From a checkpoint of a small mixture-of-experts model trained on Wikipedia: width 256, 5618 steps.
Below are experts of layer 4 (counted from 0) of a mixture-of-experts language model. Rows are named down (a neuron's output weights, with its number) and show model dimensions 192-255. Each number is 50 + 15 x the weight over its row's rms, rounded and kept within 0 to 99.
Before each expert's rows: a language model's description of what the expert responds to. This comes from a sample of Wikipedia text that the model never trained on.

# expert 21
Description: Single capital letters or short capital pieces beginning proper names and capitalized words, such as R in Ronald, B in Boat, W.
down0:43 60 48 42 46 90 52 74 58 38 39 70 53 29 38 46 47 45 37 49 84 57 43 53 35 26 54 32 34 73 30 91 60 30 41 40 39 71 46 87 53 52 25 22 62 31 63 59 53 44 70 58 52 61 24 45 41 50 39 79 49 23 43 59
down1:10 37 39 80 50 36 43 47 41 48 38 51 65 60 33 41 62 44 57 78 42 15 54 72 79 62 55 47 53 31 65 67 51 75 45 48 53 40 68 26 60 57 52 17 31 33 31 52 55 48 47 61 51 71 41 49 55 48 31 44 22 53 38 46
down2:38 42 40 32 47 45 29 56 41 25 37 52 51 59 70 43 34 57 62 35 41 53 53 48 48 79 62 31 64 49 54 44 42 46 83 42 38 59 51 44 64 68 51 18 60 37 28 50 49 39 56 68 58 46 53 57 56 63 42 34 39 51 27 62
down3:29 62 69 49 50 63 49 46 57 36 69 21 53 58 50 23 64 43 73 62 48 56 30 49 61 59 57 63 51 45 51 40 27 58 37 31 58 07 57 49 53 42 76 35 53 33 40 31 40 43 31 51 44 63 58 50 27 41 32 36 46 78 48 46

# expert 4
Description: Function words joining phrases or clauses: of, and, that, which, who, but, or, e.g. "a handful of", "writes that".
down0:48 58 49 00 74 76 41 42 38 58 40 27 94 56 35 52 46 52 32 45 44 96 64 72 55 41 67 57 35 41 13 46 50 49 60 47 46 32 46 51 70 64 08 17 58 54 30 33 51 30 12 63 46 43 37 38 46 42 51 30 44 35 37 38
down1:84 64 20 51 27 61 51 44 60 26 76 51 69 56 70 79 37 36 33 59 45 56 48 48 51 40 62 41 63 42 38 39 27 71 21 67 78 31 47 51 44 45 65 42 73 83 66 74 45 43 68 58 66 48 58 54 24 65 54 53 28 55 64 19
down2:33 26 55 52 37 47 38 49 31 63 71 52 44 71 47 68 27 65 49 64 46 36 25 06 42 55 67 48 39 57 25 45 54 32 67 75 66 68 51 59 52 52 46 42 57 42 53 42 59 30 41 41 61 43 67 37 45 14 64 48 27 64 63 55
down3:79 43 60 62 59 72 50 55 39 54 52 66 58 67 26 76 65 62 66 44 69 52 40 71 50 52 51 49 59 41 64 35 37 57 55 58 41 59 74 48 59 68 17 37 42 46 51 31 25 51 44 28 63 93 32 47 46 53 61 59 24 65 52 69

# expert 1
Description: Articles a/an, copulas and auxiliaries is/was/are/has, and prepositions as/with/by/at that link subject to predicate, e.g. "is an", "worked at".
down0:72 52 69 52 70 45 56 44 78 61 57 19 62 59 66 50 46 33 26 43 60 26 62 67 28 25 74 58 62 37 61 43 58 35 47 50 35 67 68 38 33 58 84 59 50 42 62 41 96 83 31 39 45 51 51 50 57 57 48 72 35 88 33 49
down1:36 31 71 55 59 40 49 44 58 46 74 34 59 48 70 21 56 39 35 62 49 68 42 39 80 22 73 50 54 55 36 58 39 41 59 47 71 43 55 64 53 54 52 53 54 60 29 59 31 71 83 40 67 73 44 71 43 58 38 58 67 42 41 48
down2:35 54 30 51 47 60 37 46 71 75 57 16 43 83 45 51 69 34 62 47 48 15 31 48 25 47 48 52 52 49 37 61 28 76 40 64 55 59 52 36 67 62 64 68 43 35 46 53 31 68 38 44 34 64 58 29 35 48 48 39 48 44 54 59
down3:33 51 47 54 56 56 49 56 55 45 35 42 44 38 32 27 21 73 62 66 44 76 21 45 39 50 65 51 34 71 74 36 68 51 61 58 53 34 38 53 53 54 54 39 69 45 70 57 43 48 68 52 24 54 62 34 13 38 83 59 28 79 66 37

# expert 31
Description: Capital letters inside acronyms like IHSA, SMA, BSA, year tokens such as 2014 and 2019 in tables, and ordinal th.
down0:38 58 61 37 57 46 17 51 67 60 41 53 50 78 59 47 47 54 32 53 52 71 33 65 49 47 61 40 26 46 53 40 72 54 32 53 50 61 55 21 59 64 48 58 40 45 78 59 40 43 41 46 64 49 78 84 48 48 48 49 54 52 26 60
down1:64 56 23 64 37 52 53 71 54 46 38 63 72 46 54 30 55 23 40 45 33 48 26 67 73 64 60 39 50 51 80 39 75 35 49 54 61 42 12 44 92 56 59 46 56 65 51 32 62 66 52 66 36 39 77 62 64 56 60 44 14 46 56 37
down2:40 57 38 58 59 55 41 56 47 56 51 75 37 65 30 54 46 49 50 62 59 64 61 35 78 37 63 47 61 62 46 37 47 48 49 94 25 08 58 33 35 34 60 77 61 31 87 60 41 45 60 57 44 50 42 16 47 68 51 59 34 40 35 59
down3:58 23 49 37 38 56 49 44 43 64 49 46 41 44 58 50 67 52 28 43 19 72 40 45 54 53 61 38 59 45 52 67 05 52 35 61 42 35 35 52 57 42 39 76 37 56 53 49 38 48 40 09 49 20 48 36 89 70 38 63 40 48 74 48

# expert 5
Description: Word-internal fragments such as t, et, er, ar, ert, ier, often in foreign names and technical words, e.g. vol-t-age, symm-et-ric, Frankfur-t, winn-er.
down0:54 38 79 32 45 51 64 73 55 64 69 69 40 57 26 48 78 64 43 34 54 50 48 51 47 55 36 43 26 18 86 64 50 51 58 41 68 71 70 63 33 56 41 56 71 54 27 57 44 36 42 35 36 61 34 43 80 73 37 61 22 45 64 50
down1:60 72 46 12 45 47 40 50 19 49 65 58 84 40 36 45 44 47 57 61 70 39 40 65 51 46 25 50 21 72 46 57 89 16 53 83 38 43 41 49 41 35 34 48 60 49 49 26 47 51 66 50 25 39 69 67 64 60 44 71 33 44 68 68
down2:46 51 48 54 56 63 18 38 26 56 72 40 26 20 56 42 22 48 70 60 51 34 58 55 61 56 47 53 54 88 28 48 51 61 71 57 48 50 37 55 48 68 39 44 52 32 52 77 58 52 14 56 17 67 62 51 46 40 39 64 61 33 41 15
down3:51 58 46 68 51 50 60 72 63 29 61 48 32 40 43 51 99 30 63 59 46 83 33 59 51 63 40 48 58 55 43 76 55 58 61 66 34 40 66 43 66 47 60 50 48 24 45 72 47 47 49 53 67 52 52 47 32 44 49 50 71 61 50 35

# expert 11
Description: Derivational and inflectional endings like -ed, -ing, -ation, -ated, -ition, -age, -ity, and frequent words like also, not, time, made, released.
down0:50 52 35 24 60 32 23 59 45 77 61 84 42 52 66 60 67 59 23 47 54 29 52 02 59 75 41 50 58 40 47 61 55 50 55 48 57 36 31 59 57 51 66 40 41 73 45 27 82 46 62 44 44 56 59 48 18 69 28 48 71 42 22 54
down1:36 65 15 44 52 71 29 69 57 57 25 56 71 56 39 57 53 24 61 75 38 32 68 41 27 51 38 48 47 45 61 48 45 61 39 55 58 65 53 60 46 55 48 12 52 52 47 30 50 63 39 54 40 48 62 68 65 99 48 77 47 68 55 52
down2:57 44 65 51 48 43 34 40 70 12 53 67 47 28 45 77 39 44 82 44 43 44 41 53 45 53 38 49 51 55 39 28 44 53 61 70 55 38 12 63 60 61 47 66 55 63 46 50 47 37 67 50 64 47 35 74 27 52 62 53 49 43 59 37
down3:45 69 50 26 30 39 57 37 48 62 63 82 45 48 19 39 44 39 24 28 65 10 47 68 71 51 25 31 52 57 41 68 38 70 52 52 38 43 48 36 58 68 59 47 55 47 50 56 57 22 44 76 56 36 40 45 52 52 56 47 53 38 44 62

# expert 14
Description: Subject pronouns he, she, they, He, She starting clauses, plus word-internal vowel pieces like ee, re, ie, ra, e in names and words such as w-ee-ks, R-ee-ves.
down0:42 41 52 20 45 48 27 29 62 56 56 33 41 47 64 63 63 39 55 49 55 61 35 90 16 48 62 56 28 57 52 72 33 75 40 41 60 61 51 51 61 58 56 33 66 73 55 54 73 45 31 44 54 50 52 31 58 33 39 74 46 51 36 50
down1:63 69 20 54 67 71 50 30 25 46 56 82 50 38 15 62 62 50 19 47 68 53 47 64 68 67 34 47 59 43 18 75 56 32 64 54 49 49 59 61 68 78 55 41 47 22 40 38 53 26 58 31 64 43 42 48 47 52 68 19 57 60 54 47
down2:51 35 51 57 34 56 34 53 64 45 48 52 41 62 51 30 81 55 55 42 26 60 32 51 27 44 46 39 46 51 42 65 64 36 44 42 49 39 58 47 29 47 64 91 57 45 53 17 61 24 68 59 62 39 48 43 40 49 52 84 59 43 49 46
down3:51 40 28 75 15 42 25 65 47 10 35 45 68 54 63 64 51 42 48 49 49 46 71 59 44 76 56 62 48 49 70 29 43 49 78 30 47 84 59 66 33 71 84 55 24 46 73 41 39 56 48 71 38 51 67 48 57 48 00 45 47 41 34 61

# expert 28
Description: Final vowel or short endings of names and words, such as -o, -a, -an, -is, -u, e.g. Fect-o, Michig-an, Saltill-o, Kenshōk-ai.
down0:40 44 38 60 56 68 50 60 72 35 60 63 40 77 54 30 38 67 33 44 38 39 47 44 26 48 78 35 30 53 50 30 55 51 37 33 41 61 40 65 56 67 57 44 57 72 29 30 55 38 47 72 63 59 57 52 77 55 41 51 57 55 61 51
down1:33 52 19 39 59 62 43 51 39 49 68 55 35 44 51 56 31 52 59 51 47 50 31 47 71 68 43 51 62 46 35 41 65 64 55 65 40 59 65 46 33 60 22 50 39 59 37 32 58 42 70 59 37 49 53 23 30 73 24 48 45 37 63 52
down2:25 43 47 65 53 53 52 70 33 54 71 75 60 46 65 63 50 67 46 08 84 64 72 49 68 46 47 50 53 55 42 43 56 69 54 31 57 47 48 68 17 62 61 47 59 82 53 13 48 69 59 49 36 57 49 32 77 57 39 53 19 47 43 54
down3:65 51 64 70 43 67 37 46 48 44 55 52 62 64 71 74 51 65 41 47 29 34 47 47 63 39 57 37 62 31 49 84 44 59 45 45 50 69 46 39 68 49 54 23 45 74 35 41 60 79 43 68 70 70 58 40 10 63 69 69 66 57 63 41

# expert 15
Description: Word-final pieces, mostly plural s, ers, ors, ents, also y and ing, as in dogs, Doctors, layers, pregnancy, wellbeing.
down0:29 81 48 53 37 25 55 30 56 46 72 30 36 60 44 68 43 64 64 66 60 46 34 39 64 39 26 43 39 66 58 19 66 60 52 91 70 62 28 53 42 30 66 46 36 53 35 36 61 35 85 60 60 59 32 62 39 56 54 48 47 36 28 49
down1:51 65 43 35 42 52 28 38 67 52 69 79 89 45 48 48 38 42 70 55 52 67 57 70 41 59 41 54 42 28 55 49 31 58 42 42 71 27 69 50 39 23 71 56 17 57 64 39 63 52 28 58 57 80 41 79 61 75 54 56 40 40 60 57
down2:46 64 42 64 47 42 40 56 66 52 54 57 58 13 66 46 84 59 48 71 48 77 56 53 49 42 58 49 48 47 55 26 42 81 45 57 40 29 44 69 35 55 69 63 47 51 68 45 59 78 25 32 30 62 56 51 51 25 49 56 60 61 30 01
down3:34 64 57 56 58 73 69 55 71 40 29 16 31 76 60 35 40 31 39 48 62 67 62 46 30 50 50 42 44 43 34 20 73 36 61 50 52 27 57 58 38 64 42 55 38 45 50 40 53 72 53 40 55 61 46 36 39 50 37 82 33 59 59 30

# expert 13
Description: Inner fragments of ordinary English words, usually followed by a suffix, such as Rev-iew, ass-ess-ment, desc-end-ants, empl-oy-ee.
down0:53 32 55 46 52 47 67 33 50 30 52 35 62 56 44 58 52 51 58 42 46 52 83 46 50 47 81 60 34 78 42 12 63 91 31 35 50 43 70 57 44 42 44 28 64 54 56 44 50 36 52 52 11 45 38 55 67 62 43 54 52 62 45 50
down1:84 58 28 56 55 47 41 52 52 52 31 55 56 67 34 68 17 68 33 52 25 52 53 72 35 61 30 61 35 51 46 70 53 33 19 47 42 41 44 34 08 52 22 79 60 38 46 57 39 34 74 49 63 39 62 49 48 29 41 37 64 54 58 69
down2:50 34 28 34 49 94 58 38 59 56 49 38 36 74 45 49 49 62 75 47 68 25 40 66 53 24 85 49 17 56 24 49 69 36 16 49 59 51 58 58 69 74 42 56 45 50 71 61 57 74 58 63 54 54 58 61 40 48 65 33 41 52 68 51
down3:40 58 64 48 73 60 51 66 74 57 45 24 69 34 00 40 52 42 55 33 37 61 42 56 63 54 41 48 49 45 40 23 38 66 74 52 45 47 75 40 75 59 45 24 53 55 37 72 47 68 59 56 51 47 42 71 61 73 48 54 41 61 72 45

# expert 24
Description: Empty spaces in table cells, closing parentheses, % and whole words ending names like States, League, season, Party, years.
down0:53 51 45 27 47 54 64 40 49 42 40 59 53 70 32 41 54 37 78 47 95 78 55 25 57 60 49 44 40 34 22 63 54 35 36 68 74 49 46 71 32 42 44 43 46 38 29 41 56 43 53 90 56 46 57 31 62 62 41 66 35 20 43 37
down1:51 47 38 60 66 37 46 49 22 59 77 63 37 60 30 64 50 53 51 15 61 58 53 41 51 59 71 48 49 43 59 43 41 34 45 49 51 14 73 76 50 61 41 47 54 46 38 54 40 34 41 24 62 32 23 66 44 34 31 47 34 69 56 60
down2:66 46 28 77 44 14 49 40 50 43 77 57 70 59 46 99 49 53 47 56 66 71 43 45 61 61 40 53 66 40 65 42 54 19 79 40 61 48 32 49 51 46 49 48 20 28 51 21 53 26 55 47 56 42 38 27 55 56 59 66 59 57 45 79
down3:35 54 36 70 44 62 47 49 43 30 56 33 84 53 64 63 54 35 27 62 40 23 63 61 65 47 80 47 69 38 28 72 48 50 62 43 58 49 63 26 54 43 51 51 52 43 49 63 39 48 68 21 55 22 75 45 67 83 38 54 40 41 74 73

# expert 12
Description: Line breaks after titles, headings and list items, the blank line after tournament-title headings, and year prefixes like 198, 199, 193.
down49:48 53 48 42 69 17 49 49 63 35 17 50 47 25 50 64 69 40 42 62 38 59 53 30 40 47 46 56 60 59 54 32 58 76 81 65 47 42 67 39 46 38 74 63 47 82 27 60 45 51 57 45 38 61 55 39 34 69 61 44 35 12 14 21
down50:81 50 63 57 40 59 51 49 45 37 38 87 47 35 63 96 58 53 26 57 50 77 66 50 41 52 51 47 33 34 43 62 49 35 44 46 42 57 68 58 70 36 36 38 54 36 42 45 50 48 77 50 45 68 31 47 52 74 36 53 72 47 72 63
down51:62 60 42 46 36 41 59 53 44 45 12 63 55 34 66 49 62 73 49 37 38 71 70 53 47 60 53 66 58 54 60 57 46 44 75 46 42 45 45 69 41 53 58 68 67 45 50 56 52 42 46 29 53 38 59 38 20 58 52 46 53 32 60 36
down52:50 44 38 57 33 69 36 46 59 56 46 51 60 44 46 41 31 64 65 63 58 53 39 63 48 34 47 48 54 54 30 41 53 58 24 34 46 55 32 44 44 45 65 34 65 55 47 54 60 38 57 50 52 12 45 65 53 59 67 24 64 26 52 52

# expert 18
Description: Articles and possessive determiners like the, The, his, their, its, the possessive 's, and pipes opening table rows.
down0:62 33 84 56 56 88 55 72 43 67 35 53 31 34 36 74 43 67 46 37 43 74 73 48 40 49 67 46 48 77 56 45 47 62 41 39 42 53 55 71 27 55 43 65 57 44 39 68 35 52 53 27 50 31 56 62 53 40 24 43 57 80 63 39
down1:43 52 37 73 63 68 56 58 26 40 80 23 66 53 38 47 75 63 48 42 34 61 49 63 63 40 41 35 53 40 46 68 41 42 41 70 24 47 54 58 60 31 51 43 36 50 30 61 45 86 60 33 35 37 84 57 49 55 46 55 64 44 47 69
down2:55 53 61 69 33 35 35 49 49 26 24 75 54 86 40 42 56 55 20 35 37 50 32 58 46 39 38 56 52 56 55 31 45 71 64 34 67 47 59 33 78 45 69 53 68 37 33 57 48 37 41 58 48 55 32 71 70 52 49 66 51 58 45 45
down3:22 74 34 34 52 56 50 53 50 43 55 50 32 32 59 37 62 39 24 65 20 46 58 45 82 55 48 60 49 12 62 74 53 76 41 50 58 51 57 52 63 53 48 33 57 53 29 47 66 40 32 73 38 49 34 73 35 57 18 62 51 48 27 53

# expert 6
Description: Column-separator pipes inside wiki tables of sports and election data, line breaks, and closing == or === after section headings.
down0:34 61 68 74 51 21 55 37 54 16 73 34 55 59 50 20 41 64 61 49 64 36 64 34 69 20 35 54 52 33 13 56 59 28 35 76 66 39 72 59 61 65 30 53 35 53 46 58 26 70 67 58 41 60 79 55 53 54 47 67 56 39 65 67
down1:69 67 35 74 69 63 55 50 43 37 43 44 53 48 31 31 40 24 31 33 44 61 43 59 14 43 52 53 53 48 71 03 64 94 40 25 42 63 36 42 64 20 84 66 59 30 55 61 72 74 40 42 58 61 56 59 34 63 38 39 38 50 51 37
down2:37 43 53 46 50 71 61 51 24 61 45 63 15 69 10 67 30 24 52 48 49 45 66 31 60 42 52 40 85 49 68 55 28 48 33 51 25 56 12 55 35 29 52 34 34 53 69 28 72 40 54 61 42 32 54 60 49 54 58 50 29 70 90 30
down3:70 62 33 37 49 33 45 35 52 51 18 42 69 65 43 34 35 66 62 17 52 53 37 46 40 48 45 60 46 46 47 66 51 22 25 60 68 39 49 56 52 83 42 32 48 35 61 55 24 42 36 88 49 46 65 34 68 37 70 41 63 91 44 21

# expert 22
Description: Digits and number pieces in tables, statistics and measurements, e.g. sports table cells, areas "39.06 km", populations, coordinates.
down0:67 04 67 67 55 47 57 56 89 59 34 48 64 80 38 37 38 44 41 58 63 68 28 51 63 36 41 50 62 57 50 42 44 61 48 63 67 36 20 72 49 24 61 51 74 47 54 44 64 54 78 30 72 69 46 61 38 52 52 32 50 72 58 41
down1:10 50 50 65 40 71 63 61 37 57 61 57 57 63 44 65 20 52 35 54 49 49 59 34 75 60 51 52 66 30 75 68 61 58 99 31 41 72 63 60 54 36 19 63 57 43 50 49 39 54 49 28 54 64 66 54 55 37 37 78 43 46 40 58
down2:82 39 51 69 64 34 36 63 56 37 71 51 49 46 63 53 56 56 46 36 53 21 68 56 33 30 16 57 09 40 14 60 59 53 55 54 53 23 78 37 58 72 58 30 47 48 56 47 67 48 46 71 55 47 59 60 40 46 47 04 36 57 45 84
down3:59 63 64 63 48 64 68 52 28 72 46 71 51 47 24 77 73 57 49 53 66 48 72 79 56 40 32 55 49 40 45 56 51 16 68 58 51 47 55 48 62 45 36 67 46 50 68 33 49 44 46 65 38 50 23 69 33 52 33 48 61 54 39 49

# expert 20
Description: Word starts in infobox fields and biological taxonomy lines, often after a dash or colon, e.g. C-ucujiform, Cr-ambidae, stat-us, R-unning time, Elevation.
down0:50 40 46 55 36 46 61 74 58 56 61 46 40 40 71 67 44 53 39 50 45 35 84 66 28 47 56 33 32 37 34 53 38 23 43 53 52 66 26 45 33 54 42 55 52 58 44 64 61 61 69 29 42 43 57 78 62 22 44 70 40 52 50 56
down1:25 44 68 65 43 59 65 82 67 67 42 53 47 50 48 49 36 28 49 61 59 49 38 44 53 52 50 38 55 52 37 47 60 51 35 73 62 53 52 40 44 56 68 45 53 63 53 57 46 48 20 23 67 45 68 61 35 69 66 55 75 51 66 45
down2:62 77 56 33 33 32 25 61 14 35 47 44 51 55 76 45 51 47 64 20 53 70 34 40 55 68 56 36 43 51 54 66 46 37 51 59 51 69 42 33 75 44 44 45 55 41 54 53 63 18 41 56 52 55 59 62 36 63 64 63 70 38 48 56
down3:45 33 44 17 65 63 71 51 51 39 50 50 68 37 42 64 77 62 83 51 56 31 66 74 55 63 53 59 62 50 51 39 27 43 48 61 27 49 59 52 54 32 54 95 33 60 46 52 27 92 44 45 41 48 52 12 43 88 34 56 53 69 72 73

# expert 26
Description: Two-letter syllables right after a capital starting a name or foreign word, e.g. G-op-al, H-op-e, G-un-tur, Cal-if-ornia, Sw-ed-en, Zh-ong-wai.
down0:61 39 66 74 57 77 61 55 75 50 36 39 65 35 46 15 34 55 45 72 67 74 58 32 54 71 33 32 68 69 36 56 90 51 64 47 42 23 34 70 57 42 58 75 60 35 72 56 64 46 40 56 43 57 37 43 49 83 58 50 44 67 33 48
down1:36 61 54 42 59 62 38 18 68 36 57 54 67 52 45 85 79 56 55 42 71 76 69 65 54 56 38 53 40 60 66 26 45 70 37 35 51 37 67 75 64 35 38 41 56 60 39 30 00 31 42 63 40 53 47 53 47 33 24 54 47 42 31 50
down2:38 48 42 61 62 82 49 58 61 47 52 37 41 70 42 37 15 54 35 69 48 41 63 65 55 44 66 48 47 46 51 53 50 63 46 47 65 47 74 77 61 76 52 46 42 55 61 43 38 66 52 63 43 69 49 17 46 23 27 42 60 60 67 62
down3:34 76 29 49 66 71 34 58 45 55 26 32 54 53 26 63 56 50 54 42 34 65 44 45 44 38 26 66 69 23 55 64 37 44 51 65 44 56 51 49 45 41 26 48 53 60 79 48 14 69 50 62 62 73 60 51 82 42 24 58 39 24 66 51

# expert 25
Description: Short inner pieces such as p, le, us, w, om, x, often after one or two letters, e.g. attem-p-ts, ro-le, d-om-estic, Ch-ris.
down0:55 59 54 57 47 31 84 59 63 37 74 45 57 52 32 29 42 43 41 39 83 68 52 47 35 42 43 60 42 64 89 27 60 46 67 36 33 24 40 54 59 42 52 71 55 37 33 56 55 61 41 64 28 38 57 30 54 46 31 75 42 54 68 52
down1:56 32 79 29 48 43 44 56 22 39 51 54 36 63 45 52 49 58 57 59 57 66 47 50 57 63 28 63 47 57 42 35 46 64 41 23 59 39 56 59 56 28 76 37 56 34 55 72 63 29 67 59 40 39 52 57 19 67 45 38 48 40 16 64
down2:62 71 47 34 51 64 51 28 23 27 35 35 70 77 32 51 33 51 56 53 62 51 32 27 24 28 52 35 12 26 37 35 26 41 47 53 40 52 40 46 54 91 49 34 27 21 47 28 53 45 35 46 41 45 86 44 27 74 64 56 67 76 62 51
down3:45 69 71 47 50 33 51 36 51 72 54 33 65 64 71 56 52 36 25 32 53 45 51 62 67 45 39 44 27 64 50 15 55 34 55 51 51 64 64 69 57 12 13 72 24 62 27 59 48 35 45 43 39 32 55 66 60 28 59 42 61 47 66 65

# expert 16
Description: Commas after dates and places ("July 21, 1981", "Shibe Park, Philadelphia") plus in, to, from, on, and month names.
down0:33 26 50 62 45 25 75 54 44 74 63 33 36 30 45 51 64 42 43 67 34 32 77 67 46 44 39 49 65 51 46 40 72 67 53 54 54 17 42 56 46 26 44 39 46 58 32 51 64 56 67 25 39 56 68 49 40 71 52 79 29 64 38 48
down1:70 48 50 51 62 46 67 54 53 45 61 43 47 59 43 57 35 49 59 48 65 44 48 54 70 54 37 45 29 64 27 47 30 44 16 45 48 30 31 85 27 83 11 33 36 45 41 62 42 18 58 50 59 57 58 30 50 34 52 62 56 67 55 49
down2:58 66 51 56 42 50 53 59 72 58 56 63 58 31 65 53 24 46 24 77 25 53 48 33 77 69 44 49 54 80 62 48 53 58 50 41 78 74 68 61 65 54 56 53 68 40 47 39 55 43 53 58 31 49 65 49 31 54 12 52 49 47 52 41
down3:42 65 37 30 47 66 68 62 67 52 52 50 68 48 55 46 60 57 41 77 45 60 53 31 37 60 68 54 68 55 65 51 65 61 72 37 35 41 76 43 65 50 41 50 49 34 57 63 64 65 34 24 76 34 43 55 74 56 60 74 33 71 67 35

# expert 27
Description: Final syllables of surnames, places and words, such as ch in Birch, ley, son, ton, land, ster in Manchester, ry.
down0:56 54 57 77 07 37 41 58 36 34 47 57 77 55 42 50 42 57 31 68 44 75 51 25 85 64 63 61 66 70 59 18 46 61 46 37 42 66 42 29 40 54 57 44 31 12 40 45 46 74 13 25 41 57 43 75 45 49 49 34 64 39 33 71
down1:64 58 20 64 67 93 78 46 54 66 48 58 34 33 45 54 43 64 38 55 43 58 69 42 43 65 46 58 50 46 63 72 62 22 48 38 45 63 46 36 56 47 66 44 45 43 50 50 65 57 37 25 67 77 18 70 65 74 51 59 46 54 72 34
down2:43 42 51 51 73 36 48 81 52 33 68 51 29 57 63 54 51 57 62 47 61 58 53 42 39 43 59 49 49 51 52 45 99 71 49 56 41 42 31 56 54 22 13 18 78 66 48 44 28 33 62 57 33 33 59 49 87 60 25 62 40 48 46 52
down3:66 62 65 34 47 55 31 30 59 81 49 65 43 72 21 31 43 28 45 29 58 61 29 57 60 37 45 40 72 29 24 48 43 25 27 34 60 63 68 64 58 69 37 67 67 30 57 71 49 62 69 31 46 41 53 51 54 31 71 31 75 20 34 62